From a checkpoint of a small mixture-of-experts model trained on Wikipedia.
Size: 9 layers, vocabulary 27622, 51.7M parameters.
Experts: 32 experts in each of 7 layers, 2 picks a token, a sigmoid router.
Training: a variant of Adam for the experts, 246M tokens, 10644 steps.
Below are experts of layer 3 (counted from 0) of a mixture-of-experts language model. Rows are named down (a neuron's output weights, with its number) and show model dimensions 128-255. Each number is 128 + 32 x the weight over its row's rms, rounded and kept within 0 to 255. Numbers have three digits each.
Before each expert's rows: "comes before" lists some tokens at least twice as common just after its tokens as in all text. This comes from a sample of Wikipedia text that the model never trained on. Tokens count by the router's weight.

# expert 9
comes before: ",", " (", " of", "\n", "\"", " and"
down0:149162121123134086176172160126063143128202148169170149146218178120132143072165169116135058132079080118059185113178167124149134104127118166104138110119089175122177110103125160126134118098170075155123168124106148157139162190137114098145132144080110103101101102145119125148133118121138106089106096156076129108132145081096092099102130171108093177071104161186153096131126145172076141085156
down1:156102115131104090103093103082158108081168071132138068184128075127161144102120094151102146126108113146104101153161157112075094150189107160141172188095199118158110186206134113186121146076129091117123145142109096113094124101177168103120128110121158150147149139120081116122125139128088107116130136094119163133058127183109178159112141153150084108108115119124117121092106158158158081165070
down2:138104154114147116103142111147126178092154152207075109147116075150134097117115116103177120034115149179135095117112124088138158019057061105114095125118087114127063148104133121170138157069130093130095145139124146111102192178134132149094117143181156111136168135116137158136195109149139145122124145155123126140141151149085149111112090141127089171023136163118121158103107114165102124140097

# expert 11
comes before: ",", " of", ".", " in", ".\n\n", " and"
down0:091114075148117119142152104117106129121148127121175197115138171161145132069131070088075090138116101144086143122099162194147159178109055067138110144154143099074110126131152203103090097140063160087149163147117099161169115118115143161085114105098083099104137123096214154161111159214146144063113136176123149172140117117159125091048100119125138097154100081117145122117125119152085136146170
down1:126145144109191137136141095101116137131100139167154143084125046134112107098180139089165139169107064160116116077171100120105150073136152099102072194128093171132082071159161159165116142127143074107180146133156159099089123100206119123123103145131125147056077122071118163116176141119128076123153139102096106100131153182105119169182091147117085126077100126150169185103124104077092204160135
down2:103154118171153181111130184172121107124156138166129047113122147106114058126148115168087136047126116098136109136087091138090180108153110127104170094154116109156104170141144101123160118055183102132217146157133110089140086142150201141149130121117135098070139100141132125148156128215134106113137125159090141158149092108114148077092118139095132197114085125152165099132084167112188105126189

# expert 24
comes before: " |", "|", " |\n", "′", "%", ")"
down0:158142134112152194112157117135139148218179120086133140158154150136159155162126139121082161115108120118147172126165144196144113132160109102095087182123131204075106182147146220158131155097158088151131149127075161131152123117134162118158157199174108183138123103104138127173116174160142127114156146135125122102110109152125186127089098119064120138090136142131119127097091091131159191078165
down1:180132147102190120142117112134081121145142116204112162125091153076133086130159075118067166153098111164135137173171124129120094192177146102087161132117146074124140123109130095152120109091214131118136174128217127169135120152133120078091151168111166107116103117135131078098099171088117152091105166135101126153131142148072106152102104057115169153093106199118160156108109099093110129163104
down2:135109086085107149102133098164146155090121109133067042094155095143124129097095077113209147086152126152093104197145096085078140137118145077127090124156143137155120137134132110131109181110133135125134196135114121130142047090098135126179089107140147181100102160187114141123086122098122141141161117190067110123078097142091120141201136147160155171106127173113108151177141094043208101118084

# expert 7
comes before: "1", "9", "2", "0", " of", "8"
down0:118102185143064202144158134102110083122132188104192106198101124164111109124144114131165125132145124142098119080133153102123128092067097076186117157179187153100146085127138135123180119101092132120161096155185130200111151161093127085135156141058180096070090078122123155176118123110156115140101107071163081088129173177092119156115144127146144104125120118117102125117137116148102116126096
down1:159185121129135119127148183126123140071085182111109168110103150114145118133147204079163143131075107171154120162129106136180180123076136089196119152137164178151139115147146105153085080127123110110151136094108158134073086158151160138175120055169099108092141116182118136124131156085071130097163081163158174100123169180171096143101137050122127139130150130158109102124140095123102146118148
down2:150108101110077113158129139143136175140096145179094089127132174170057137127149142107108156091154215097185136128193116099097118153195101206143119123072146063132070152133110102081153105119122115086098182103081137106143129143151096121126125095111098152134123117145148150139111167125135103146125100127100162133146123064143045184088097132104179136114131070120117084128166171162168117072115

# expert 8
comes before: " to", " in", " the", " by", " a", " on"
down0:112107151225145128127129167126153139102130113090104146135126091133100109073101134147129139069112082129167086140152149083174158130115149177113112085086152158147142133113075142128172164120147108132139163157080141137121148135156123106114078138121170147128082129080176095065125075125165153124178105103140116102112102180191109122163103143137116174159101153144126157077114140218151129097173
down1:120149115122130146121153168168097139100160147146075149167129060153156088206140124117094147120071096158124122157131148130117113179101124089145122126136143077087114124130146084191121133120108114119115134130203119160137136139147138193134107135082108151107166132127095179197094129131097179164195127099128174174094156115132156113131142111124105224099176216118129125127105086133123063123199
down2:124103151087082092139132132116159184100151137146072151162100154069146158136095138123129173068135203157141120121178152105160144135130122183167135142039111165171163134061100117128111123155161104101123127103105062108086137123153121115168124132112164175178115076136182096181136125175101080174120122142117138063127139078160179134150130152097096153107098149116162137130108194208131122121085

# expert 28
comes before: ":", " |", " of", "\n", "==\n", "==\n\n"
down0:155078147094066120175065079151156185128145147174135133146165159144185157208109172131123148117081153116094080109137084096122088188155173178092125088142125088107128131126112123159136184071147082090142163095166105134104143087138131099123210134058130143147116149077096140125158148138093127111113084090130119107124128132166045123136126113144140108101112114182131150127144199113131126127093
down1:106100095124092122184097163230130168155127142154114163111122139133174149191176158085111187101129081136138143145154112130164129150177124137111144136099138208137166114127168097171135140128124137096063165112152139156172064134088113137154115106096098119166144158171118147148172115141121165202120088115116125149145129150152127146169136100131096120104202123099130104169145123198159075125049
down2:122136109120149141202126114130110142107132117110153166151119199102166146193079126127166108170124127120101087080183101166115138165135062145148099154166132211149140121121179109143155143107118146199169098148129113136086101151110080083155138141145072154105085092192140122038129089121163132109143058085218137160142144184100068117132107152099106059122167134142126133077085145152119086138110

# expert 26
comes before: "|", " |", " to", " |\n", ";", " as"
down0:122122175145112161149160144114201129118099144125118131128140067196082149130191113155191152146182117117179104135144106173165161112145102070134123106084079105133125095116132150110191125137097063153160123102152187120076157114083155142088121104144171131083124070199110080186087130143115209198106095176063095111170176123098104107113175185154120170143111112140097079181101131131096119188119
down1:114154068114111172147163087136106117029162157032089148120108145121077099159182156118113100075094076205161156181175103189103198156133102098116123112084118181164191159125169138180146090162138196134145077103081108164132153104130100172183178158087162125101152121143159083127161143133149141171149085137148161162159186089170194073146181116120134104132104133159089129144190150166142112165125
down2:184065110177133141146115096096097132105125150151087137103118105139118139134156162112153112123120112118182135113070154158109149173148121077135196121183097122159137115177142122086175131163121075146150114120111138120209143123103158118120114139123122080086102072128076105117065189127090147088168085137129043207149165108166109104096159124120168079166129084129152121112086091143160093181125

# expert 31
comes before: " the", " was", " a", " is", " he", " also"
down0:124084126147137156123153103089114166105194118124164106117136109103133086136126136137157123111129101103136165113101063130133142163203193135124146142132113082112108092125136129109083148120145116120153122122162138167117110120164117035120120108115121164130064110122137166177086120121073165102155048185163154164107179129110140158069087142139126103173147168141129145035120105130108158086118
down1:128105109160150136126125131153105147124201136150112127106118111111165151123120179061089145129146087097147176124114165097163115111106082156132099115132117108134154170175141119078145120095089155105116116154138153134156157146085113110115190168112151111135086114068144156175126052142131081061148138071060107033128143144172114125155120143115127111087149191050134153109110074167088141143111
down2:159147105145134130165103118116138153068217152100104127116173128166128154123214111086114092087154142139134157068167190111144084128134117100146113104092085140086172031093148137121118074146140169107109123152139188167195162167096128129140160154112175172142050168108112142134137114128127112066129105096126108114106141094139114101095105104133140127151114111123139115113160077143044098151170

# expert 6
comes before: "1", "2", "3", "4", "5", "6"
down0:109165122166183113113094160118152143092142148163177135136175088100148187124121137180145132179137205087092098093139144145121160104097147164170076099099118152114149115098151118144094122131095078112147116111141098192143124139162163123031090131150067124169117133177106109127140100115106139153173045113111134092094146181162194184092145127099111141101114076128149156105111090177160124134120
down1:086079143073182134147125157099133142149093121142156166094127123130124152142160137126127107179108167181112117142120121131124143102086170123138117142109101146104125104115168153196083122109092152178130131077128134183137198119097160130141139116107107122112135122154172099094125131106119128123112142068140066162141159137173156122123121081152104095131115102114152120101101144176108165140153
down2:148145106156164139225166118106088104082130132100151089089075137125133162125147145064140103129097097163150158122148165106114152146083101107153070197113148134135126090086059142102090095067166092184113083089124110118165125144123132099106116120095173069116109104183102163121125157112128101189121130143150096111139110160120124178184042156124144102084091163131122076117119131169168102117137

# expert 29
comes before: "0", "9", "8", "5", "7", "4"
down0:093114177135147132148088121150195135176078111119114166164117162160159124081163131177192127132142198134154133113065141142171128093124137118169144074127065155164186117136072097183107119100092114097135178114061172111154116143146039114127059125074124167216092119162096125085135160168125088120128085141181103077166160122142151146100154100111156135098128138114119072145142160105138143132093
down1:125117128193063183167092110091121131080128178130130151150154130125083125203106140206113131157148153156113158113087184099162146127121072123042140123139192169091111067146141105082176150102085136069128158159170118087152076127189146127070175132102166117131101111146138113138112101108162123114118172072161071103158132137065113119100118132049165106123134100152159065119124132174102144138147
down2:072104136072099143112099093176036100128101174113132139175167143120102140151128153138123101116152148084079132122063164099105103183144059126134131148161119126126135134144186152101150119111153137154143123086209170141120137117117153126149216180079121167137177149144163154122144126134144157176152177112127163099155119102197106111126132122125085136118166082146160125144139119133123083116106

# expert 1
comes before: "0", " |", "–", ".", "|", "5"
down0:198117110152119166138165154118106211126152116135132110134143111186164173135166132131127163135174113139145128162159119159148151144107137223150126142115126139106117123183143148175117180158084137133123099173084151129156135156134127143124179119098128112093125120124106126113084097094158144109128131130155167110146101088123147061100092124139131089121186102223108123139137135169143101170104
down1:086070178141108153143102093125102154118089131155154151149132146127153119073116142066147090079106116107120089149124118106169103173145051133099080079112136141100135039154020147127155108117152092082107183153151125063132109151102126118158163086088149130100098165172086133079165144083117120159211108129090119163186154102106071161117061119159076134086151095104189111101142128127098108086133
down2:160130158123168098121122139132153153084135130207158139138159125155198137108180123159119166129095121173149161126169158139159111092180206137186163108051157140150141145118128163152167110071076101156116216085117104108113126097108108108098087106160121091144119097177128096106156146167074197133126124085103090111158159129123143142120086168136132118113159151085156091162175070169097128108149

# expert 22
comes before: "0", "1", " |", ".", "2", "9"
down0:098133112155128122162085094092170144139113156139169179130123095123115085136063135167076121156172107081163132135118128143149131112148154132151170103169100139145147117137136103136139120161124131164098055082151119165134157138212166115068180151136161158151165080103157111144153161106156148157099110156139114137134100160122095133115127125128086196113106089134133137182139067140133140120132
down1:122115109167104207143050146130132081113139092180162114140089106130141157103126144203104201124173111121118119111103164127161113138147140114114104089193163070116162068109152078061154111116098156092116173160087122178086086103145099163114154140123059163149132175056126172170181171117078151101129103147155153113170144036148145090118091167071088151095161146103125167061131154127134144108152
down2:115089112109133143073173117155085071127107131138124181155074132156101110102147102093110101149118175154141175128124142135103175189144073099124089149137109109106070129076136155116171198128130162112159153199125126126133178118126121159109114083075180076121147151154112119142110150149108107172119136095109169137161147107110092130129124112158119092168086104135116099146222149152052123095119

# expert 17
comes before: " ", "-", "|", "born", " The", " who"
down0:138096173128075131180067139058109097132089129109134121147226128118174158169132127154117131102154108193066100117059196144136128152108156143106105121112096109104148103156122115114106179154165087103131147191181123087093118081185219032131102119102163172151128187102092139123186155120152088126139145135115171155129148146107088127104155132126153090169100131183225174134129203105062145122159
down1:120120066108115086128114097143184119130133104072146163187173091195112177106096104135146123101097119156115129134170169122116114129109137104132112117084067082168131091116121107158085126095092160158160167105119087097134146094091134122164123218146090073141117121173135108161055174147087121146208106151145124113192140122144148185101156081098169117080081128103172176157173135085106124145128
down2:116083163112116124155118122117180065159081129117126126139113181134100148145140079109130132134126108165144095177108129131107168141115131139095155076088156091085200103110073170077140121160127068067210176099141096165127119108110123092133108150167086133182100155099123134147158118126158111103142094133104117125157144132137084121130154152149157150183130151145144142144188111109064092195162

# expert 21
comes before: " ", "|", " \"", " century", " +", " −"
down0:134145079114146156094168124187122089107147169153104139132135066175156127145123126135129157096127165100111087162118132108105098105132081123107143137144128122147131148132111052127182128158096113105142113088144151186084199127165169190124063094149198132173134105132101081096094177093146083170077067108113159151104155116144114061106110147129117173122167089090141130162133158207161127183129
down1:145151094179122128109184146139106090110120077114113118101084175102095153104150108148105126133118139143130186082103080132185103103150161005126177122117119131072104110161076151144140102180141138123136119163117089123105111126126129122100180115075175130131159086124157138111105168146078133125144112142108139114143098108145121100091139078111127109116064157185123121110102120111172086101214
down2:120132111109141144187141128098105167169159131135197134170163147118051135191176100130119074144183131107062120110137152162075164107069119073069097139147147182146128074110143049135107068171127087126166131128143107110113094173161135105129098155117123065106104138152128145113121110156107117175159121125142163108111090105145108160091131137123132123143131111111089150136151084083124127132146

# expert 10
comes before: " the", " a", " his", " be", " its", " their"
down0:103155125138148178120157149112136141161126150129090146105148155076095103144180102116098095088113094116135116127102126162172143107123132125161110082079156176115167136067106141146081156112149093149152084134124089117139104140046164052101155161132136113140101101094076142115082089116142094133112082131189085120155148107097135164097129133071115181177131168122100119114157136190078112160118
down1:199079054133110127127106157192137146097122102100090108125116118149134150222099110185162153127143103160142121182149118113157110134172178164158158036084212178146122246154079091101111116148091124156104117147123132137120135144109117161150135107138122120156142128136124140198095111080150144163144087125114114094147093081088061089117090127116162098121161179119125092181124101094183139121126
down2:105169132132129088106103169144148167079103138103112127117125157140124149138164151141122102119150115136139195083120151083124123161129200128167086078133144147106129133171079142165146137093135121075140101097073167129125144149160182043157065163121090162205133115080123118107181100105098128168165055053120166128143157079114099103091179080131170195191180132137189086158132162072139136118120

# expert 20
comes before: ",", " (", "\n", "'s", "i", "a"
down0:149119122113109126105170087132208140119175085139195140190129125125052154082125165084161154158206095099151129129095119169153122193131172110085126088141149151187131145103125139118101084127176068150181133103129089153108130128116177075134132125197173121056121171120145135110148087087183172101194156121081098120155159149149155177093149191160168092185086163163131161182093165134145161139135
down1:120146107124091130092170084141163102139087124087111168146132110191149080182115133143126095157102108148093186088132137117073104106121126177109148146130140162193058100140099113127166163100074156135108186165154115169190141157106102176114148137096156105150139116152184171160124157066147157180153068176163099102159071129165157149076124142158180115134125152129073157123103115162134097194154
down2:106108084070112180143068182162127186161186128091119192107105129162185113118095099158181122112115108100100113120119104156179063126148115114132140103141124088092096113118101171131121164169126116139101105152117088099077149123137120173101166103107092104064089091215144161166123063180138093060135104167150127121146096136151097151073070103149126102101116118142183159150127134082138089081054

# expert 12
comes before: " ", "|", "-", "\n", " a", " States"
down0:075156115123140162168169142132118136114075196108113150163162138098111133108167126153181144157157095113159095118096158071139137110073091095126171126089133086188152126165125111121143089110154061046173119176129121160147135073209151055086130167135139152113124112129121159109130195071102064177073121151114107109116102128119123201117094120126069201038114153144128136106086121108111196138138
down1:135116145149103140136125082189068176182140123102153119085136133143081178086132170084166158113201151152150118130138120129083180153073089051130132181107123138152104142157106166102131064100142098101070146139096139178136151136108151149161151120112169140170144130147085152085143188202098078141137094182132131145110069106096145101118108130158142122056110091189134110075088151091116076127090
down2:151062104096144156173094166134184139189133150137119127163150131148129141129156139120101159105138151162080134125130103069077125164107133045134089104097194141133180167146139058079132107130115121111132117102082169160135118109179130152064098155136144132164148151168151158224155155122078126112180090139118060181124177113125184111152152164108131124095074180157137130134171110095147122095162

# expert 23
comes before: " ", "|", " %", " Votes", " Team", " Title"
down0:144103118116083113071147134144106161107093104156116127110090166114090173157137103149108155175150105126157203188126157105140138072130109158097146100134168159185151187148112110041166104114152080137113157139130171104123154059133175129177103150148192152124093114094138137130138219127182151166119083121090083094116125154053121119137111148099149104200119095156158109093117122133082107114131
down1:121100117117159148101087081149135071066110150139097132119054129093088106076145169141141102070163112144115128128115102104109068120171064075122098079137091100098083158114125127064104147079121100165150131129124151143128181136131139211146127135152108133125078152118190110166091104136115143113122153151133138195087208182129141150130167112101137165152097179145088148141129085125106095154118
down2:120114098119152168153119071163152140119109068105127120129123165121141102081105107082146189084147061168070067184136125155129149069083123108138092156071116154143121124132095165166106128144205097123131113104164114064135104084153068089144130097076148174091130079111046136142163170140082174133126106150099109148145127106095138122107163126082122177100105115112114083137146177134174115143107

# expert 14
comes before: "-", "==", " ", "The", "===", "In"
down0:147111157127185143125142156145095123102119170133156060027126115126102156103153120152138168127154127163153098123133108132138130134065114123147136130135171085083105117072081112100114209089126168162133137119179154140078092073184157152114074133102133087132157150126184101159132122101056146085153121113104108113096106140170117122166095102196084110148156123141137188116151155144122135166159
down1:133199110168125092111095161072076095128145088129128112082096153077142167145107139158147062148127104153141200165164101158139168105174132122066106146167160074084098080165108063120128129069169147130087128176119121140113122089164087078162150114088130160104104159140158127099087179159102123075188139126098142132134136122064168147086116165092111091113129128121156170142147112163113089102117
down2:165166119105101103145109093134173150103108143141110154117136132122095091158096129137129111125139159112131094105185099097142139131101140080150074140094136154151154128140124119138145136148131087133135117127182131124114160108160126136082118113167174135154109134136102110151081179128134154143074086121108038145041199156096190154128136131099188181118111170100151108136124136159115146070181

# expert 5
comes before: " The", " In", " He", " It", "5", "3"
down0:129052162117115141143085154140171106145122099098131181186164112104132142103112061156173187082175178159131102130087126101172131148066115138167104077121113149150142083125138123160159077083100104100110150152134169164102132155137124062117111169187138181169131173132146062134142143148138175133173142122121183074079136118145104150104110105090048169106145172129086091192131100081035098187135
down1:171139127138152107170129138123132120108148167129144100117136114081147120103190133106086156126130081100162148132161150152085094095165158136077084120081156162123164062135124146115079098131143150144160148155211173095143114107100125125155149124147093113059112126121108145096087161095070090131156171120121140151140129167112145115084059199098174122122130186120079162084088120202120075107177
down2:100112098126102095125073103144081144121193145105148098072099141098108118169172109089173134072133120195164092115170168114166126134115108083185144125140159103098184144114128104151057048172190139114143123101151143128130120154132161067141082135126172123113031094113097174103131118112139159126117115063186138132138155164091094137120139132115163149186074168140098136140127132173141115139118

# expert 13
comes before: ",", " of", ".", " and", " in", ".\n\n"
down0:129167097061122167139132120123131160158159100194121135163116157142125133101173163107071159097134188109085159140157114114101137160199131114123149176134120086148092136070123106157064097128128088139125120126121106160123190186142100102151127088143190129149130126135219130187105087124116071119089138154124166123142163111104102121098106140116127125099155114145103058104171121134172111123141
down1:197131107097151161114140165130108130132138167102140132113156113078129102126122168182136155120121083154100127096145144122147119091092118089114137120166148119144113086164125105144179119136172062122139130140125088057070098104127131050139108120164166162132102113103054117147107126148146138174196131115149078164168131088073147079151090146150116153133128132158141121149085164141130153141144
down2:153147157046075116149103156111115159168181111163119117124111128156180135122148138068113100105132142099099109129170129111154147083159118143134115144148145140177115135141106120114151123146124120131134150146135129087183077102088163139110166085135189148081045091151084135137140145140100129109158141107088093122123165148046108120113123181104114134149106153148151101191076137122104133122119

# expert 19
comes before: ",", "–", " |", "\n", ")\n", ")"
down0:126126194124120101142162147165076134143078110138069142125145102122127135146102149170104192119145081150122097191099114125191081124134166130114203139115163115207152155070179119145109157154100131104152084128134085147137164094140130174130141125111150124128179079138168135071133186110159135150090153128122163120192127105113123049092156140128129093145146172180135188086162088161116108099116
down1:140107102155139144110118140150166155137131128092202112111106108055114127123116127096095170083153107161099110105133131139133105082167087160158132080084145147112138143097078100168089099158151171116166154146148132079156129106116121130126093083118155104093033141095152078127119083172149185079094123077167072052147191150043088123120126145117164116153106073143157190175154144112138109118140
down2:060180076094103088108125126186135138138147120166092125157119124120116129105126120124110132135112055118072120148115124215123075189118090078124093107134139119103099124168182175143112114115123148114120134127152169148143181145143137206115172134124075107156139158088139079200167146132141160110124174054122126106130168105119108077114116098132149125066091188141120099089114105138129183072151

# expert 25
comes before: " and", " a", " the", " but", " which", " including"
down0:156107066105123168155099063025184138138119133125095168137066131069142096137094201098097173155076082103162118160109156131167099118104089085140078113111121117122125124129157144063138125150131084166120163133173103133093108145157103063108227102117145132074147091135121135154133125071164151066132145157113130177157184093132081041120081222097121110094104156139111205117106144155106170103144
down1:124096184166146118151163080076185114076131172143131115160142096117099135134176133067166155069170153153151122116134101144153137102104077134107159160151122162171091050119131141164184136124159110159186100137108086138123042138155108113123104165141107171157109069119069130190152154131127112088169180067149119106111122153140116123105134160097161100136098136181155159150134065129122157165131
down2:082107187165159098113148138093095134109095190143144137118093149112159122172070106082187133116082128126183156147091033145103158103112144134099164132108119176139112107134114166102085116150132080132176055128151108117097148112163146113094079149139119069125124108138149163096146154216162142118106095110149155117145141135153111138067219064138119137085229130056128091068159128113155141140115

# expert 18
comes before: "0", "6", "4", "5", "7", "8"
down0:177143109171076133196035178164122146099144146153168086113187130120100099116133092151093150112132085134148104072100129168136150152142130148144089106066092164117172133063110113155139115094172097133092155127136139178088131174150126142156116133138082137109127096157072147132147097100095190189137088157051141160132144125091098099136155119156148196125118091130085066110147082122173070164159
down1:142117094144159098156182120142117134089152127138135188122123112099090147115116104149111152132190013162138159147160117183164184112089110150176148086157107124076183133142114153162096073170123092131123113143101105099097146128157159145172109109105095096140142135145099167090136156143161114086167098135136113095149140178178133182131201142139139179121121096096140142111121072188106031149126
down2:152137128110117102109128143121120134144138132081100180144123134100136101122128055123194114117082137152120108178178203148119138086171097121118121147122126121116089070129150093118178144173109089088104143155111104159189141093115189096189121124140116112142116125141101119176104185174099141154151110142095160108172157107168123193111127136059110117127138104116155102135123179117120122035097